{"hidden_size": 256, "d_shared_expert": 256, "routed_scale": 1.5, "router_bias": true, "n_groups": 8, "init_std_router": 0.0357, "lr_router": 0.000491, "vocab_size": 2048, "norm": "layernorm", "norm_eps": 1e-06, "optimizer": "soap_variant", "max_grad_norm": 0.5, "dataset": "wikipedia_en"}
Below are experts of layer 6 (counted from 0) of a mixture-of-experts language model. Rows are named router (the router's row for the expert) and show model dimensions 0-255. Each number is 500 + 25 x the weight over its row's rms, rounded and kept within 0 to 999. Numbers have three digits each.
Before each expert's rows: a language model's description of what the expert responds to; "comes after" lists some tokens at least twice as common just before its tokens as in all text. This comes from a sample of Wikipedia text that the model never trained on. Tokens count by the router's weight.

# expert 25
Description: Spaces before numbers. Bare space tokens, mostly before numbers in tables and statistics, e.g. "324 days", "51.7% females"; also word starts like gr, comp, se.
comes after: " |", ",", " was", " and", ";", " were"
router:497498516500499499506523498501494515470506498511534476471540496525505503450540461507494573497491506485476467568480515497480504475502480493493513476532487483510539493471490523482489502516490477517482529504496467473493509505474476448472546466453471494473510476481428500482492465502500506500463519528546499491543516509482445549485459453488478555511520487503514469463515451483519490513525474530481505528495496478499473502483501513452491496497454510533455491502521458506515534501498512509465506532488497514517477506479515496507511545462472503461539525510457494509469480512506514495438493519524532501511493494448480513538475424480491497482529455529503469509482489515477517519483538459523503461541487469483522511499504501498491505470490542501537517492479481501459474519476531

# expert 18
Description: Early word-start fragments. First pieces of a word, especially capital or lowercase S starting a word (sports, Swiss, Supreme), plus pr, min, ur pieces.
comes after: " ", " de", " S", " De", " \"", " un"
router:483529539527506414485506519553504489536494496540536476472469511520501456551494480474494486564473526523513491503505527497476506516523459484519500510509525491512539502489514489525450544501494514546484485528510495532491474526507484498438501507493502528522515504493463515501527516494499525506479506484508532515518550480503496478514502477523467516495525470535504497502498487459494565480468503530505515534487437460466484508469486531511475489513509469524484535524551481495531518507526508504471524510487504504485490492530524464503472497506495515475502508474478592471515512477521480512545521499454508455493486526505534516513498475467497496472545535488496533515521524471530497488499497504502548508547471471524510525461491460522510487509499487433523503498503493517501453483509518

# expert 45
Description: Prepositions after verbs. Prepositions and infinitive to following verbs or nouns, such as possible to, escaped to, encroaching on, kept in, detachment from.
comes after: "ed", "s", "ing", " one", "ated", " part"
router:475497483527460474525499514526499490521538470544529492509487494517505472477509477499500452520513520512539511515487554496488530576513486486482519477502517491472517508518503519490467477492477488458494560529526465473494523473453524490494502496491546526456518509466469493517505456520518501556453489545550505523467530474503525520546482502498534542439525468507490511500496484497483507516497502507491543515442516496486496514507505493499489518517471513476517511499532474493496531480515497477524551478510491477499456521485534517491476516497489472489527493493455508536499497523474471477480507478470505529506514460469487499514478503473465471474518558494505517514467511487514511517537502495496464507551460454562526514450505486451483508467521465526539528498522516520469468524483509

# expert 62
Description: Line breaks in lists. Line breaks ending infobox fields or list items before the next dash entry, plus pieces like ol, ul, e.g. Ap-ol-lo.
comes after: ")", " |", ".", "\"", " information", "ia"
router:492521554462461506498500537500505531514467500492517495473519488517517485503486504518493489509518524536502500493527537538507504524506524502506510463491537452523494504485505483519504551561444478491456497532527485495502458516488471528514497490470505483508526553458516470490506479506508491457480512536506486495557512511500508480475494463506499523505465496518541475491536439474483489508516475525476472513464545461515468499491466502477441506531521478509527526468522463524495501479532480489447500501481507519518489504492503493524507494519495526489463495434526545496459478511523550583512524538520530485529492498487485513546494492500499498501507510519503494511480498505526492483529549504530521496512453465500519498473547475480446487560497508495532498545482506503496448484510477

# expert 42
Description: Award and title pieces. Word pieces in titles, awards, and organization names, such as ot in Football, Best Picture, International, Film, Democratic Party.
comes after: " F", " f", "F", "o", " O", " To"
router:512511491505490504495520494487535511522514497544524489552501488497529445461562497469517532524501538464557480506496529518477500518465535508536504510479479485518502417498487487444473506497505496512496485530486465474464542486482455505503511491468499517538517507504500502440479461521496529530533512524505495444532482488524484497521489471516502486464544517515506486491492470535542504484512494551482498507468454525501501513482477518491520495472464500554515496478522459516484516500562487471494488494538503509494534469500524513481458498485523509473478517486482502537504475505532499516482496495508508480432477499477513497518494491492498473487547542471511560544435517490536529480545503502504511481504501487525508516477525503468515506521529490470518516551443489512496480514499499

# expert 14
Description: Place and group nouns. Common nouns for places, groups and regions after an article or adjective, e.g. town, area, school, people, member, north.
comes after: " ", " the", "ro", " a", " his", " High"
router:458538528480459442515529502524528504503525531511485480483499471514513489500473486489511470518476506504460495500569522497510476483517486473502520460483488469457532486496539496456452552503528493484488501534516489509500476491486519520495535504472486530572502508477474508506496440502500471531479519517507543488487546500529469533533479478498487515518486524538532507483495473527519458521507467530491521490501468452514483512500497516475493515524494496548480518495547488495518511468536447519518530491509511484526499539477493500487433515502497520472479570520465552516522494540502532540496480476469520487536509462483507465545496497481430503505478494471480495503460528448491517532497519469512500490490504480546496526507504494489515516534547511507481492518483488500486497486513478

# expert 58
Description: Initial E/P/La/Le letters. Opening capital pieces E, P, La, Le, Lo, Du, Pe of proper names and words: Egyptian, Europe, English, PlayStation, Lord.
comes after: "-", " |", " (", ":", ",", " the"
router:459508474478484467461512547510537501486510495475523515517479530542489493494509479487482529537456530524480491514505524513485522514513490483506482498517526469502497451483497495528451517518491519483483529528480519464485463492461513500519519476491500496503517473455480522473471481540497497489462471505510492501546504492546519516539463478486494506441504483528520469490519469460470490494483498491490515507490523511507494474471456538430465485536525479518498517529505483511503489519577526499480533512477528514523482530484522517474447499519481471522515481480504522511499449493495497512480519499527512482478491453478523543486456482524501489454518501460500517508531505504501539493503497540517528486489480443531562471497521471453550513506509481531504543499431525466489501495510549

# expert 60
Description: Line breaks and headings. Line breaks ending paragraphs, section heading markers == and ===, apostrophes, and media nouns like film, album, song, book.
comes after: ".", " =", "==", "\n", " ==", "==="
router:518553473499465497519509524544543455518479506490509469525514495547489439498536480450455487487468517505505493547524544495484524504480512483513508499474510494535508458473497502488482535479468494498478484492449474466502502491473473503542508520485531490544491464491495465452503511524533493526535528502500509491517515470508485558461460477447496565526510497503498499518511497470500484516478516504502522494486463467489489518513470513485479509497530519519531520479540479526523527486529467489446500509510476502500478451483502506539531474482533500485520490494498551531513487533521524535486470431490503528491501458474527478491442463476488509487561490499471512531471503502481545501480538510456532524496486500500517526504518489508492499501556498531509513532488522514494508474488525

# expert 33
Description: Capital letters in abbreviations. Single capitals and Roman numerals inside acronyms, initials and codes, such as SP-V, PA-V-N, NY-C, Liga I, AA.V.V.
comes after: "S", "A", "C", "P", "T", "E"
router:487521536498482463489493500523524451470518446510487500504472504502509476500509489449495537498491565491476488536541505503479497505478486486541496492488538489500501509477512500499536483476489505503434497533498490482469542481453472497482500504479520523466508542520478487477454477483551522492512526492515546448532506493508445514504491463510499481474496522524506514486511489476493502560497463502504507513475523508488494512500487494491513504555476470513540494512504481498470505504519494462499519536503526518531485512496527532467541535462496535477519512511465523481529476489484521498520513496465516470496481477497525473529524512475484459484498477494480507526484545477444488513484538523487518470527453513559557541505539486477468529505587539499540535521481502511513471524495526

# expert 51
Description: Section heading starts. First letter or word of wiki section headings after == or a line break, such as C-ast, C-lub career, Backg-round, See also.
comes after: "==", "\n", "===", "-", "See", "ic"
router:457500536508480503492534503484509476498472518494492498461503496520474509473501482524489523514503527537540484545524504492440514558492476476460526535481502478523488491479543519491507441477481519467474509485489453462494527508484511517468550485477512486508535516455485464488483459513552500498498531524483504523506488445511537462528484495528489528494510482526525497509526485476505530501467478498483526500488469481475445522484481534480468471526501488507477510472533506476522506487487468511484485492560491494487500503501506471490474488463486521490493544440510554499519504521496485492483519458507538492494521515488531549487481460490500484546512524521486515525480495440444563514524521531550516510497482474528509518490546468465506493515510506469529493507508463514461524523468466

# expert 28
Description: Initial consonant clusters. First pieces C, K, D, St, b, d, sp, tr starting a word after the or a comma: damage, draw, drama, trim, birth.
comes after: " the", ",", "-", " of", " a", " and"
router:480521495502468512520518521525526455511519496540513502525492508508490486467467508510494528514510542498534503526505508476460490488476508490493509492529515503491503495495517528511485472531484507533525487519477502468503486494465494535489504480492501566489512476509545493479445499483526526492500530504506550457511509507543503499533475492479481466515517481509487477451474489467500543514467489517467469504481469492524510455501491542489499513545449488497507542515498497493504490473529514528493505516516497486540510493501500550492502525499444502467543513509478507509512421493511528517526484515512506492490504444475509519484446527467466501485490521500546493532487468472503475590516506473524488503545508496556506528490538421444495488515499506462526474497509482477478431532506527

# expert 49
Description: Mid-word co/tra/gre and ordinals. Word pieces co, ne, tra, gre inside words like Penobscot, undiscovered, extraordinary, green, plus United, first, second, bullets.
comes after: " ", "s", " the", " S", " 19", " dis"
router:527530531470485468496531511513496521475506538541496469494490538551512457493524498509507501509480495543522506535557521502479468535461540465497494532496495497523493447483505482465474524534493516484499503517474502493502493544509464495495531499534494516521514495446506501503507516517514518561544478503543514493464512490517545520490475500502495517443509478500490442501526461486459515491496506548457521514491524494501438501462489550488440484524458526515506513500523487510488523479485502504518538491452491509532529509489490511520498540502506471470531550468498479484509524500496494521504459488486498480460513480491528533503460514444478524520521514478471535521456484482504491508528525486490478453482466499497511545507537473507537520515529524538496502542478519524475481467464509

# expert 0
Description: Prepositions and role words. Function words opening a role or setting, mostly as, in, an, under, like, until, became, often sentence-initial In or As.
comes after: ".", ",", "ed", " known", " such", "A"
router:548558502506472485472495518499541487490502491493473527546506519492502493494535472472447491510523504477492489519532479516464501495489497496452511444504484500511498496479484524519454501551504485470467529511455475496463463507469462495443503465463532490510501514453481492517521447511529535524497476550530514471517545476516474510514446463444498487486503482532487473532509524504511487495472526494478521541456432496502509513469480497475479500535484514488499536465532487547526533475526500454505494498488513478518472501481492444483512494501513470509467529501517481487490532530512511533519474541493543510474517520475481528524488517484543499465486517476499524507518485449518499513505475552531500505519490492503511544504473484493514522532519505526479558503526500526500513526487525

# expert 40
Description: Closing parentheses and years. Closing parentheses ending labels or date spans, plus full recent years like 2019, 2021 and second halves of years.
comes after: " 19", "20", "–20", "–", " (19", "-"
router:491486544476448489447522524516491496523531470543488497485491514527497478460484500518500510518479528480542527525547498503498538483489522476467474491504484478502530443473540515505454455529464490497462536539482488493465452529533509523478520465478485494519557500528477498470481497522515516476542479497534532471518495469517471494490508460489482539502541519483482462471507496443511519486471508486468505548506488504510467535465485542499477485530499511520472475471494478475475536471488444469525537504494505488502517491522499524543481506495483539467480560466483519488479481487495539527490493505510528510522514490493496518546473515481501513474529508506549536526481521484486519517510554506538508507523525466510533527497483498523498499535528538505510536551464500506513486510491509

# expert 35
Description: Line breaks before headings. Line breaks and == heading markers in structured text, especially the blank line after a table or list before a new section.
comes after: "\n", " |", "===", "==", " ==", "---|---|---|---|"
router:475518517491498505530536498477525519499493486481497484519509482505483539475481516447496474497486516495542477572537518509488518523488514463519517479512494473494545433458542505511448499522508509505521534520470468479449488449503488492489537470514526510453517489480464512482483493502499502494506468527531519508491535496511456481517477505499493513511493495504461544466479490495487552537470474547480516478517501485512504477506491518516430516539503501496528518522504490509503529459528468485503502527491485473510501499512500463511470471518462526516530532487487539506461528486511485511490504493545560527503497507454510518537461491505472450482536502459495523512449493474496542486491525518547517503554485478508503509461507477480479464508535498504572489538447520481509505502488496

# expert 50
Description: Space before word. A bare space token before the next word in prose, usually after an article, preposition or comma, e.g. "with its feet".
comes after: " the", " a", " and", " to", " of", " an"
router:508531489512509504492533520500519476520502508527489491529487453513507483516539492501449507510532499497483559531512515494496508484509480500524509502500480491504514521505486509485447513530491525454461517524514473530478500505500540530463530465461513524477521494479448517445489506507510509510509502492539523446516485460536460526505518474454512525463519488485499491486496468502459507556531505502495534517475493484518487474490482532455475527559529496499541534504547508483510511492497452494453495490520508480507494518480524498477483482460493506491501490527480505557515481516466510515544481458535506474467480460495537521526503501469498519501494538508504517497490555508519482511492544473510491516492517478472512548486579465456481494491474469522517571505514497499490441524452517

# expert 2
Description: Numbers in tables. Numeric tokens and signs inside tables and stat lists, such as goals, scores, percentages, minus signs, e.g. 0, 34, −5.0%.
comes after: " |", ";", " ", ".", "–", " 1"
router:481488514487457495494520527520517522532550488490497512478504502540490437468525442472509528526473496495527516537512485486505485482450509433501513467477477459477523472449496518524496505516469508460512556545493469493500500530500491477521551510505511481492540522484463470485500507499499511515508501514478517513506561474497461478524444492493474500514497499555532500476516529513478489496484487540461484488469490519511464507435466477467501484506485484493528550529501500541492531480523456504520506519495502508489486498468519484545478520458480524450533527513468537511503537429455480494531509495479506498497511498477493505510498487452474472515516530523467505515492503478497497503488527470503497472485489455521514509484466483477518497503520473490519507533442540531497474535513485

# expert 27
Description: Subject pronouns, relatives. Subject pronouns he, she, it and relatives who, which, that starting clauses, mostly in biographies; also mid-word ra, ma, as airc-ra-ft.
comes after: ",", ".", " the", " st", " cl", " d"
router:520510524539473510493531513533538515514481535503502510524500464504505489463511478507466535514467494522475493513485515484481494520494537471473505518511537485500542509509519501437477503487501488501469483543503489525471486485396523510458517523470511506496533472479471500446475532511524474524496508501482500519488476503524477527496497496515456500510504479549481506498474514491465537478495521484497486499461484462533476508487462532450495469482472482462506465503523469530498491474475457486485561472523502529539439532507497493509521517485504555454504530444512521482487490493513502545520537510488489489495454474457485470543458505533487515512538511455490524515489496496536526511485483535543513485476507469494497508473459476486554499503536496488509504492506537492506499517516541

# expert 36
Description: Month names in dates. Month names before day or year numbers (September 2, October 24), plus some word pieces after an initial C or P.
comes after: " C", " c", " P", "C", " in", " Ch"
router:485498526502474504456473532557484477514485515493487519525492434517528498504535482480504507508482494509521473539514504489503545526520462484443506507527518477486496424465466514522511520482499533519422539529475465498499460492491522467448488463456496536507518523463537535480486516504539524518520512517455504512518533483511468480506478505520493501472514502504493519510508473510489499504491516506471515528456522495556478544473481560498497494487521455490517500495519497479515546504511472472490525501537506499462522475498531512514505523465491504488503531451475493502529528490508524524540486502530491538501493475451485523553483477526474512498505530486470506510482565486484483502531497482494510493528509479533473507488508504473509513525504502480538501563476456511485519501450541

# expert 10
Description: Table cell separators. Pipe separators between cells in wiki tables of sports statistics and results, plus semicolons, slashes and dashes in date ranges.
comes after: " 0", ")", " ", " —", " 1", "%"
router:557472483518485503485487534489481490498519555516503517501540481496479516459491496503482519517517545482508503559532481508489519492475462461475517458500523498479521482481512509466496489491476523476525502517502465531467492481475488531486527525496468511502519456490512496480497506503519521477453498530509498498510470493523471504524509453523472553496463451524507523478504490457500528515504527509498495524493467481499507487493420502481493502493470496485505538516494463499492580505524507477459526508512497472508442495524540503497512554515488473501510508439515536505461469487493492519527483479478536473487499496482497501550469498527479469463464520483531516531455520445528515522521516476489522458532482471494496517478488467451475524506520560491546501537498549533480504500486510

# expert 61
Description: Sentence-ending punctuation. Periods closing sentences, plus ")." ";" ":" "!" "?", section == markers and clause-joining but, and, while.
comes after: "s", "\"", "es", "ation", "ies", "ia"
router:516486521420466517517559482533516513509529490485511482511518512510515457475565458516455507524507540495528507533496548450471520493490515517506506454513518499493517439492527516516484505508543529453499518512496470469471500496535507540510542492482500530474557508484442486527493486503501523518514489479503512505476496474554503507485491507516501524466467495519484523484518469448511508486469490520487529507485463491496497478513461534485507516531480476491484519483522462510483501515528483538459514520513489518500479482507516532507498529501496487447470534463489509503498518511508535515478463539496510502498475509490491485477489502487506492474512501490492542508465565497568510497505535491433503484501465493489469525524483456424484498491514506521496500507513497546503456499493444

# expert 6
Description: Table cells and numbers. Blank cells and small numbers at the start of wiki table cells after pipes, plus dates, totals and list entries.
comes after: " |", "|", ";", " November", " September", " Po"
router:516548515491502508525507500530488533489548496452548503516475530481526509504519436486491498509480539494504516552501503522495490500528507480488503475482530469500497442469490536503482501547467513481509541494508485504453497497501502487443508488447525545513540573486497495488479489502515494537504495512523527498534490470508512501487504448527495527461505491526502468523488509484494474475501501533467502475475450515524475486473461529464511482532505527537481506494528489483499481474518467529501478546544498506511511507484495484486492456430461539516558556472517476522505491491479518519527518508525489514501514496505479520532507485461463523506550499497483515548498508488516499498485502486500476515506516504524530545471533475432489491509479513481546505534468537472509458527519510

# expert 32
Description: Table cell separators. Pipe characters separating cells in wiki tables of results, votes and stats, plus similar separators like semicolons and dashes.
comes after: "\n", ")", " ", "%", "\"", " 1"
router:518533553505444487504504537507487477520517499477537532496489513545472502480488504545487495542499534513484471502529519490509479520490492503474526487511514498476531422501481522476445545538502458488472522520476454495465484501466530486477487443481504547503492587503504542526482509531509522494506513494543553526538504484489498491467470458465452508481479520481505515516531516481474519512495524505491512512468498482537489511458481516504467524511507481517504529479481449505500521498508473528483491460534505499520527523540499486511456490496476486474488483532493504525485506443469548507565491510500510504483501521513531489504464473468505478450489512493511497518470505461524521495543535501503475478510483474516486501487534473473528503519497509525514486521479530497459485524470538

# expert 44
Description: Conjunctions and prepositions. Linking words after a clause or list item, mainly and, with, by, from, or, but, when, e.g. "Manhattan and Fort Lee".
comes after: ",", "ed", "s", "ing", "ated", " well"
router:505516558461497467492503486527508501498458511504495462525510506494483503489550463457536510525503501423540505488512555484487469519492536480493516489535482475477528503461520511506505520519485531545524558525467485465480499461440500485507513447489516529541508531499474491519489490504526529514510506578516519500494520507533482501557511487495460505537502453529503534436510502481530489501447441494488498501502472496488479495531479530484532474498505465497479493495513464535496475527499473545513514469503513451526489483509502455526524530495477502510472512489526498523502491517490515525516529524473486498473475521490505501493485499528512477471509534466500513522464513501479532514513516516547498502524471496516544509463513451475466506515494509481493504527475493557497458491517478

# expert 34
Description: Digits and foreign bytes. Last two year digits after 18 or 19 in birth–death spans, numbers before km or %, and Cyrillic, Greek, Bengali characters.
comes after: " 19", ".", " (19", " 18", "20", " ("
router:481506523452501465503519498537470512467493499491494498487493518491533471491530444470488491499489530497538482532499547498453510503480515467460514521502495470502524488459507540504487497526472500461495525488489466489501508503495482508518530491484476491526492507479491493539469474524475522552503507543485565447530477478505494516486476466493457502501488489536507477475523492481429512479439506524502485539473517454552480522452496542488431483491512469513478474461503478521498550500535455538486524555496520513504522495476517523517492488502474509483487535523505525540474523465477535548489508493471485501498536520448536504489494496484494495529542497498451527536479487478531530518507489499469522465531531506474495515508486498473506493508530513538493505524479458523489487507490539

# expert 41
Description: Common noun and verb stems. Word stems and common nouns or verbs like include, time, name, date, place, site, and prefixed pieces such as per-mit, exc-lu-sively.
comes after: " a", " re", " ex", " con", " the", "-"
router:529530487471491450507518519502552477505500520539499448500485473524587487492522487491500475506505544508559524538550521519487531523526495439485542464519506488475466509518510538559486505484491466475514502525493477501482475511445514513487484506471521518498536507526476443500491486521488482535499492520547491502508498483540476493538502496466462490498491494496494495514548516501501525503484515504474542497470518494512495516483503524475473501477478478490497514479538460511484478501494436508499505505519522498531524500499495528517514448477479463515529527485497511511509513527520532537474460497492478492508497462500480481563494530519503466469479531496482500509459487476462496494484486453502489483524451523496494507444492513452506488595502516482493512545496511517513500509517512

# expert 52
Description: Definite article and determiners. The word the or The after prepositions like of, in, to, at, plus this, each, every, its.
comes after: " of", " in", ".", " to", " at", " for"
router:490521549495468502483514527539512513530493532503498486481468517538482488485489495508508546499477503544530509521524518552494485535492520445445521518522497501500530459506522492474508472518552510537501526483497462462459500510502454506532477486489520502528513489462453484479438500529522486493517515532490542528487521461515476531472473479489453528487467516530499510488477474527475495456467535496472526521427488470501489517507452490509474530483522458514469536503512456484513490501498475489462484481461492502523497514475539476452518479500476503489536489486474510503462471524515489521488490532521548510483497456522501514528505516493483507502519510484501540531511488467472538519500508521511491500529480471490483531476563479489488464530539535474515525523461454516507522520506502

# expert 53
Description: Symbols, codes and bytes. Isolated characters in codes, formulas and non-Latin text: capital letters and digits in codes, superscripts, braces, raw byte pieces, LaTeX.
comes after: "R", "N", "A", "/", "U", "S"
router:474501531488475499478533493517486480521500522485463476491474486501488501510521491482507503493471541440524530536538491543485533522482457505522504462497491501457558474462511519501528510531497466504455472507486482465468516449506491478502552504462487499485528489474496497475504490526564525499537496530514542492526526489515492512509471534496476534458484505546507515469560502489471505497514509555461466487489496513508472522467500484467508473492506543518513520494533471496492546491533478493479561513529552503545471518501513502519468493469485507505530513489488502531553541479523528518560502530519496488464516547471511507537483505526482501491528535517482506514495517473499515522537539492504528485494498487481473531492549495480510512500504502530514488568466477516510493533513526

# expert 57
Description: Latin prefix pieces. Word-initial prefixes re, con, pro, dis, per, sub starting verbs and nouns, such as con-firmed, con-nected, form-ed, pro-ducer, trans-fer.
comes after: " and", " the", " to", " was", " a", "ly"
router:536508480484489466548511474505537522503475486487530456534484493479523471479511506479492579498485489506462434515514514518503502534506505459507515483525476488495551496473505552509469537481460535506472515493500469524504477502489527515451507507466496500517526517444474460479484511517522464494520453511499497496493523506524513498494479489456479557492513490529498461527476521501436565500464502524488489527485488499517472482474463470506457527509484511492509525495543452485529519465561498517484505465522477458486485529520526501537490460480506486511518484480487507510501450519491494511528485529504541530514500508498506491532485518476510488476563523547528536522463483467476501475496508500501536488509470488515510496475569495484512501520507506486518526509508459520492505471519465

# expert 55
Description: Capitalized name-opening syllables. Two-letter opening pieces of capitalized names and places such as Ch, Ba, Da, Sa, Ha, e.g. Chairman, Dakota, Samuel, Sanskrit.
comes after: "-", ",", " |", " of", " the", ":"
router:523522535500442489457551472528535508513499522473465487540501502519514496475552507509496513540442515531486525494507554482458448481519465471527496533509512506484524496492525547454499497554522526520500510526480503494495527480490485509498531486477478515507481512474502520446491494516503514485486499524519534501504525464537477512494484460448500520496506482509531514488508477496467506506491499465475529506510496481484520533466447503491502465525490465460483559503487456493503502501552484496481520479492466456530498500499473508505510489510505482477539535477515496537565527475484499504527500529493518476487527482431552472501494495499516503446497495466526510512512553518487520539484524455498505479509486504526521488491463483477453431483507510480497517515485524472476515531520517

# expert 9
Description: List and table punctuation. Line-initial dashes of bulleted lists, table pipes, colons and equals signs in lists, tables and infoboxes, such as "- St Johnstone", "| Florida".
comes after: "\n", " At", " 3", " 4", " 7", "---|---|---|---|"
router:553556500480498507462473545513547517531468538490515491523465538524522489504536465496460543522479496511477498518489554532459461497479486498507502524544555448500503493480509524489482522511509490491496559500486493510479467478496471501457502486510495529512494512486506520502469500527569517569488467520532521471485524502515472511479486508513469486475484425503523529507507508505517487494483497511496518536495516490499497522520519503486460523515468477493484484519495444531504481504508480510531572517487482482508519501524513480465483469490512473477481525487507502475462517447517502507493497489475502495492472499477487539512488462471481467467486515535509537499485521478515500518507482489524511487489451469480524528495524464444498502502465439527548506566467495481513510486469495

# expert 16
Description: Initial F/T/B/W/H letters. Single first letters F, T, B, W, H, L opening a word or name mid-sentence, such as fellow, festivities, Woodward, Hancock.
comes after: " |", "-", " the", ".", " \"", ":"
router:494510498503477499535526517514518471520498521506549528480495525497507490482499494474516554496428546479512542521504529492513498499539511503521521486529502474473502481504507502503460485518483484472509505475525485488477512498489441475515543441482541511507513490479489485454458507504524471508495488501541525524490518459550436513520502466485490526519532466521511507455527497456483524538469468510453482509451506478527496524515515520497455482529442443509542493513512440463517519493544528489491525519510456497486490511469465505486491486519484478498485508478496544503503501470524527567506530439518518491534516490519527485518505488477526516498535499495527549514481512484512497487502525503504484456475475542514481529497527457524526522514467489508497537492455492484501487516517485

# expert 23
Description: Mid-word syllable pieces. Middle syllables of names and words, often after a capital initial, such as Wel-be-ck, mi-ddle, South G-ate, Wis-con-sin, plus war, law, Sea.
comes after: " L", " N", " B", " W", " S", " H"
router:494480535519497465540481504517530520494540519500498485524472483505526496489533484523488511511506531506479491555510515443497478543523506463432487474497515529486518445514544540470509546533515499482451539520493503500496516494505474539463527477500535510507509536449489483503483516505537481517510532520505477522507524488496455540484518501490469501462495484546515501494499474503495516479492519515503503521496469475480505500485479512478500503512485511496548483465512485511511525510534489489503499498527509504526479477480508504491489466533496496505448487463401549514490488513478531523495507516489489472475537505462510502517465459472442522516461474521553544515491500525472492493522483471519489456507488469545486558487525460440517467485497502525501517522501449517461520505487515

# expert 15
Description: Word-start verb pieces. First pieces of common words, often verbs or nouns after "a" or a prefix, such as do-ctor, a-cc-epted, do-g, ca, wi-th.
comes after: " a", "-", " se", " di", " an", " A"
router:562503507483468506485463504506489533507529544491473459484491450502485498499501448491490511501517556499530464517551536492462521486494461511504529496514445485520485500470525525491485506487459495524488505524473487474543501505487523499449547471484502525494511519477509533487497496517486508566490554539515523466512510474488517469494509477476484502492471480522505489439524471514442501440475491528519514512510506496529474546476473478468478494465480492493479517491535486469516519505560480494460511531486536432519523508523515490517526477473455517488544501506526535484522473477485498515522487513488463505506500483469520508489508469534507472491506523466521521486525507467474486519507502458490504496533463497475520521514528453469524488478516532518525538539495514521451483481502501

# expert 29
Description: Quantifiers and determiners. Quantity and determiner words after the or a, such as one, two, several, many, most, other, all, plus relative that.
comes after: " the", " a", " and", " The", " of", " with"
router:471496549485462482478530528515482492499493510531479517504478482496503477454518504458496531504505498510497544516518534485457436485476483480475534494478510477466517463506502533492526506520492486493504532563478495518472516522478508537526512472504555501507504507467396528504473514494519477498497483547524524498532505483534448517522497487484456558500437497499483484468517511490494478512506508527525484535471500510497485468481513494476497457515462480550481513495525493483497512524494453481501526536460490500518483491497517498539517487484451528467500545500511511563445515494510499488508461465506544498493472482523540497528494520489518513488511507509541563518488506495530505525460468475512466454504446504483487523487506502496531495525498501501525525507501479512469469513508500

# expert 20
Description: List dashes, first names. Line-start dashes in infobox and taxonomy lists (Class, Order, Family), plus given names and Po- starts, e.g. John, William, Art.
comes after: "\n", ":", " the", " Lo", " Car", " St"
router:534502517490444511503507502547535483496483479479490484509493494514507500498467473496505491540506546508510511506505583532473542521490559481486518519503567484493486500478516483498466557532522480525464490493482484515480474451495527542477498502436524495505519534472461484466498515505482516506477509515503489456562511492511477511492493487470502506498482475512474512535518526517464500492488492486479478532534515493554467499463511514463486525510485476527538529507528473511538519504500495466484565496514496471508499489467507516523494473463473484507487505480514517473494535499481521517486487482466511452488537461505550468526498503527472493468514505474469519532500507481505513497544527487497477506518479531514539505500479439473523487479558508460491535554460457513508490495466497

# expert 43
Description: Numbers and digits. Leading digits of numbers in tables, scores, money and counts, e.g. "some 2,000", "£1", "3–0"; also the piece le.
comes after: " |", " ", ",", ":", " (", "."
router:517520539483500461457568507509496498505531538532513483504481509538539483513505487472511527496508485479531553509543504487477479502512467485526487459525524487477503482519483487518519510522473526510453484529515500503500525514477467495531544478497478557494553539476445535476498496524521503510465493513509528442446491470482440502518479454474500519511490485496502502477506468469493513491513522515469482460476490517551502507482434521430483496518485499526500493500504500545473501501517473499491536508470504476500462483464492493510499512526506478491509475486435483494484497473533495515498458475539535494526513479456510547507490483493447478500530489486457503539478517474501534521483554510507478483495519448483504513491510535468487522514482487530530510535475533493485482503497523